python train.py --num_hidden_layers=14 --d_shared_expert=0 --router_score="softmax" --normalize_top_k=true --lr_router=0.000797 --vocab_size=34374 --norm_eps=1e-06 --tie_word_embeddings="early" --optimizer="soap_variant" --batch_tokens=65536 --max_seq_len=512 --dataset="wikipedia_en"
Below are experts of layer 11 (counted from 0) of a mixture-of-experts language model. Rows are named gate (a neuron's input weights, with its number), up (a neuron's input weights, with its number), down (a neuron's output weights, with its number) and show model dimensions 112-167. Each number is 200 + 20 x the weight over its row's rms, rounded and kept within 0 to 999.
Before each expert's rows: a language model's description of what the expert responds to. This comes from a sample of Wikipedia text that the model never trained on.

# expert 14
Description: Word-piece endings of foreign personal, club and place names, mainly in sports results and tennis draws, e.g. Azarenka, Barracas, Koolhof, Vistula.
gate0,196,179,190,201,200,207,187,209,215,201,209,215,210,203,225,171,168,218,190,195,169,196,186,194,208,214,242,192,208,202,222,226,201,266,188,183,241,230,200,209,169,217,182,186,228,182,199,225,221,169,217,206,198,174,182,190
up0,176,194,221,193,207,218,192,179,192,163,202,205,183,233,208,211,178,190,223,174,198,197,198,200,220,190,214,176,213,186,212,217,172,272,191,166,161,228,224,169,194,194,219,194,209,210,164,170,195,160,213,209,222,186,171,220
down0,199,199,198,185,241,185,224,200,216,211,189,204,191,163,199,222,163,219,223,201,201,244,196,191,217,152,205,221,221,230,190,216,186,212,201,225,201,201,183,188,214,205,181,205,221,203,208,229,221,186,180,204,194,187,189,194

# expert 17
Description: First fragments of lowercase or technical words, often species, genus and drug names in biology text, e.g. sh-iners, cr-abs, methyl-pred-nisolone.
gate0,234,151,218,196,190,209,201,207,218,205,210,215,180,199,209,208,203,201,188,196,185,188,195,198,234,201,182,173,205,199,206,193,247,203,195,190,204,164,170,178,178,206,192,213,192,174,196,188,198,199,161,197,249,189,183,179
up0,201,213,194,163,186,219,203,143,208,193,212,184,203,220,223,205,186,176,233,207,209,176,209,203,204,169,192,154,196,180,194,210,224,207,222,196,246,183,177,173,181,198,169,199,205,167,198,189,194,224,172,184,210,203,171,170
down0,207,173,193,194,172,211,204,179,170,180,220,215,180,224,191,167,202,179,217,206,195,187,225,208,202,218,177,229,219,194,186,172,196,205,199,199,194,210,203,199,197,237,212,190,200,187,194,184,217,223,182,246,171,193,201,187

# expert 11
Description: Capitalized words inside names of organizations, events, works and publications, such as World War, Air, History, Association, Hurricane Katrina.
gate0,203,195,198,242,199,165,197,211,215,190,250,195,198,193,183,175,228,217,195,207,184,225,182,194,237,175,224,203,219,200,236,171,205,215,187,202,202,186,230,208,195,219,200,218,184,207,203,227,131,195,185,213,233,185,194,242
up0,199,182,199,191,234,234,213,195,218,182,199,230,207,182,219,173,188,177,194,212,211,203,173,202,222,174,184,181,187,208,193,199,183,200,217,202,209,207,151,190,165,202,217,206,249,202,199,201,215,201,200,202,207,219,217,181
down0,221,200,220,204,184,231,192,182,194,185,203,214,192,185,187,179,192,217,202,219,176,196,228,198,211,175,188,210,194,182,189,238,163,223,204,254,200,204,221,182,211,208,192,219,195,200,180,207,182,217,200,183,198,205,183,201

# expert 0
Description: Word-initial pieces of non-English proper names, especially French/Spanish surnames and places after de, La, Le, like Sche(pper), Pu(erta), Lu(isa).
gate0,199,195,192,219,189,204,188,206,180,168,197,201,208,193,193,232,179,185,202,172,190,172,199,208,195,214,179,248,200,187,199,190,175,194,230,226,218,183,216,183,187,194,206,203,217,224,176,177,223,193,159,177,168,206,168,197
up0,202,173,159,201,188,197,213,222,173,236,203,186,184,224,185,225,229,169,224,207,230,205,236,187,198,213,205,198,195,199,200,214,197,196,169,205,187,219,205,184,184,183,173,157,198,211,252,198,182,205,231,232,217,179,229,204
down0,178,193,209,227,175,210,200,195,198,205,203,215,186,210,164,240,197,215,214,218,235,192,175,201,216,179,219,180,208,227,188,195,195,183,211,218,228,191,182,192,214,231,220,192,181,217,190,204,208,219,244,202,220,173,184,216

# expert 21
Description: Opening quotation marks, word-initial prefixes like dis, un, sh, and function words in prose about songs, albums and reviews.
gate0,200,210,220,218,205,212,218,201,192,196,213,221,175,226,185,201,200,180,165,191,215,193,189,208,233,210,230,192,182,181,209,190,177,188,220,191,161,197,206,200,207,189,174,192,207,238,178,210,172,203,224,188,208,204,224,229
up0,197,195,196,175,200,173,179,218,218,184,182,166,207,199,221,184,193,215,238,211,162,176,225,199,172,204,195,199,187,194,181,220,233,198,189,222,214,220,188,218,196,224,209,209,216,169,223,200,215,188,196,233,211,184,159,168
down0,185,199,212,188,209,223,223,190,197,250,166,200,179,200,193,185,184,176,202,225,217,160,195,174,163,199,197,190,172,168,178,222,169,167,225,210,210,198,161,211,180,209,197,206,226,211,204,220,214,190,240,221,207,212,185,185

# expert 18
Description: Content nouns naming a subject or field, often in infobox labels or section starts, such as film, album, music, species, personnel, information.
gate0,219,217,175,188,196,179,206,221,165,203,189,227,201,191,202,187,234,167,235,200,219,204,202,180,207,229,191,208,199,208,174,211,219,214,207,142,216,188,190,186,208,193,200,232,210,206,193,203,207,191,178,228,235,195,190,195
up0,178,158,209,209,196,193,171,190,218,196,234,193,199,185,242,231,175,231,189,191,214,190,200,205,209,187,172,190,212,195,239,202,215,191,202,213,216,196,227,200,192,246,203,187,198,204,204,197,205,186,226,201,153,190,169,199
down0,199,154,188,210,183,208,198,181,217,192,229,183,204,218,188,179,173,193,205,177,188,195,168,190,223,171,199,181,171,204,217,185,166,233,210,201,191,184,218,210,225,215,220,180,199,205,207,154,213,229,170,200,198,203,176,194

# expert 28
Description: Words in award lists and credits, such as Best, Award, Nominated, Title, Prize, Music, and closing quotes of song titles.
gate0,165,198,230,219,193,202,165,211,183,176,189,229,178,200,227,205,218,177,191,194,208,233,198,206,201,196,219,196,200,177,219,181,191,198,195,218,196,171,187,186,178,234,188,203,225,175,197,181,198,188,204,168,207,178,227,219
up0,191,182,202,209,165,238,210,224,204,180,177,171,158,160,208,222,202,183,172,199,196,191,234,181,188,197,216,233,227,188,195,216,212,167,202,183,199,194,194,208,206,195,199,197,224,189,165,216,244,187,190,162,223,186,165,215
down0,205,202,207,189,182,192,202,180,212,188,229,194,193,199,196,211,202,203,223,212,178,207,227,191,227,199,226,178,214,193,236,205,187,194,239,197,190,148,202,197,183,190,159,200,232,190,203,174,214,187,181,216,176,178,180,204

# expert 20
Description: Middle syllables of romanized Chinese, Hindi and other non-English words and names, such as Ru-ic-heng, ni-án, Baj-ariya, plus some table cells.
gate0,180,189,203,180,241,187,215,205,250,207,223,172,228,168,142,200,192,154,179,196,201,198,178,222,240,170,220,213,205,192,209,205,206,229,192,198,181,220,238,214,221,183,187,216,235,176,222,194,190,203,212,189,221,180,198,189
up0,197,196,191,218,208,214,198,184,171,207,181,248,249,209,212,198,227,215,218,216,195,217,217,177,186,240,193,207,166,207,225,192,173,158,216,224,216,177,192,208,197,201,186,150,185,203,158,199,193,228,193,215,193,212,231,180
down0,203,190,159,214,200,204,188,216,198,210,217,198,174,223,198,190,191,195,216,180,202,199,224,212,197,208,198,213,168,159,192,179,235,201,185,177,194,260,228,207,212,186,221,206,180,242,227,202,198,203,206,176,181,209,201,153

# expert 29
Description: Periods, dashes and colons closing sentences or infobox lines in place and census entries, e.g. "County, Iran." and "- Elevation", "District:".
gate0,211,184,220,214,247,206,210,212,244,213,190,216,190,185,211,203,174,184,231,212,209,207,226,198,197,210,207,198,193,174,217,183,232,173,199,200,144,207,220,224,182,202,214,175,207,198,209,193,202,164,196,153,181,203,172,218
up0,211,202,201,226,233,200,196,174,232,216,178,213,191,192,215,204,163,178,215,202,214,226,233,204,190,201,192,212,174,179,218,200,230,181,198,192,135,194,220,243,174,193,201,196,202,191,214,222,196,173,191,187,200,201,173,220
down0,181,211,195,194,183,233,205,212,171,200,188,192,191,194,199,173,161,206,230,214,202,217,200,181,202,204,201,181,206,211,216,179,179,165,202,190,174,171,207,205,178,183,213,210,205,172,181,191,243,190,210,203,182,199,208,208

# expert 22
Description: Word pieces inside rare surnames and foreign words, such as p, st, ap, ak, as in Blanpain, Gerstner, Hartpury.
gate0,230,192,232,218,244,192,234,217,225,221,215,193,232,171,224,215,196,223,196,193,209,228,172,215,212,170,191,178,182,193,167,191,221,224,191,179,237,170,223,227,218,191,205,221,169,194,211,216,185,194,214,217,172,190,201,216
up0,166,217,229,191,196,187,229,219,198,176,203,206,194,200,208,202,225,190,223,186,214,191,159,195,216,202,233,213,189,143,173,207,239,183,225,188,201,134,190,217,211,202,230,196,146,192,205,217,188,214,229,216,197,248,206,198
down0,174,191,213,212,198,217,185,188,231,166,244,215,192,183,234,169,195,217,212,200,159,184,211,179,146,200,183,226,199,188,227,149,189,193,199,200,193,185,187,174,194,188,189,195,219,192,207,185,221,189,182,226,188,188,220,205

# expert 6
Description: Verbs of movement and action in narrative or biography, often after was/to, such as moved, went, began, led, took, goes.
gate0,170,194,174,224,205,192,203,207,210,198,234,186,169,221,227,192,224,188,171,210,219,224,223,194,228,181,190,218,225,194,198,197,215,212,188,168,204,191,204,219,247,199,195,237,218,221,201,159,225,198,219,173,185,232,216,181
up0,211,223,209,198,193,181,222,188,205,219,157,221,205,203,167,194,173,172,212,214,193,200,177,186,226,207,221,199,203,221,228,220,220,204,207,207,218,203,170,168,215,193,186,194,224,197,216,215,173,183,213,236,176,173,199,222
down0,226,197,168,216,176,201,198,191,195,215,216,229,202,226,188,171,224,204,203,206,167,174,211,220,219,221,184,191,195,254,221,230,205,199,211,193,217,179,215,221,202,195,228,202,212,168,200,213,224,201,244,215,217,214,220,195

# expert 31
Description: Tokens in biology, medicine and chemistry text, such as cells, disease, syndrome, chemical word pieces, plus is, are and can.
gate0,219,204,200,180,191,182,202,198,226,207,212,206,208,210,214,207,205,193,199,220,176,203,205,190,228,200,186,230,181,157,224,235,196,160,194,178,170,279,212,194,162,226,196,195,198,192,189,204,194,170,210,199,249,191,156,181
up0,214,205,234,225,206,204,240,177,248,223,206,209,211,181,203,219,188,200,182,203,194,208,180,218,206,197,201,232,205,210,213,242,213,181,186,200,191,200,234,208,188,232,205,197,196,212,218,208,194,186,169,189,189,207,201,212
down0,195,181,223,216,187,220,203,240,216,177,224,190,198,202,207,200,208,185,196,199,245,212,201,194,230,196,209,167,216,203,197,184,177,169,199,204,203,195,216,210,227,185,179,205,228,218,220,200,208,223,181,186,230,201,194,205

# expert 24
Description: Subject pronouns and relative words (it, they, which, who), and nouns after the for places or infrastructure like city, river, tunnel, road.
gate0,181,162,180,209,193,216,225,210,195,168,187,189,202,186,192,205,186,218,201,173,229,186,239,198,165,216,198,206,209,230,201,186,225,213,153,219,160,217,205,202,189,219,229,201,241,194,179,169,222,190,194,241,209,233,236,204
up0,184,225,198,154,214,209,208,230,194,216,215,184,181,188,239,207,184,190,178,199,250,223,231,177,202,170,173,190,219,213,202,195,245,190,183,219,181,193,188,180,195,169,198,204,223,173,266,209,167,183,213,212,198,172,241,190
down0,206,202,204,183,224,187,220,231,197,180,180,208,181,178,207,199,159,190,218,230,190,230,226,200,215,187,175,247,196,180,194,187,197,197,165,221,214,150,223,211,205,227,219,192,239,195,212,228,190,201,245,246,183,200,218,166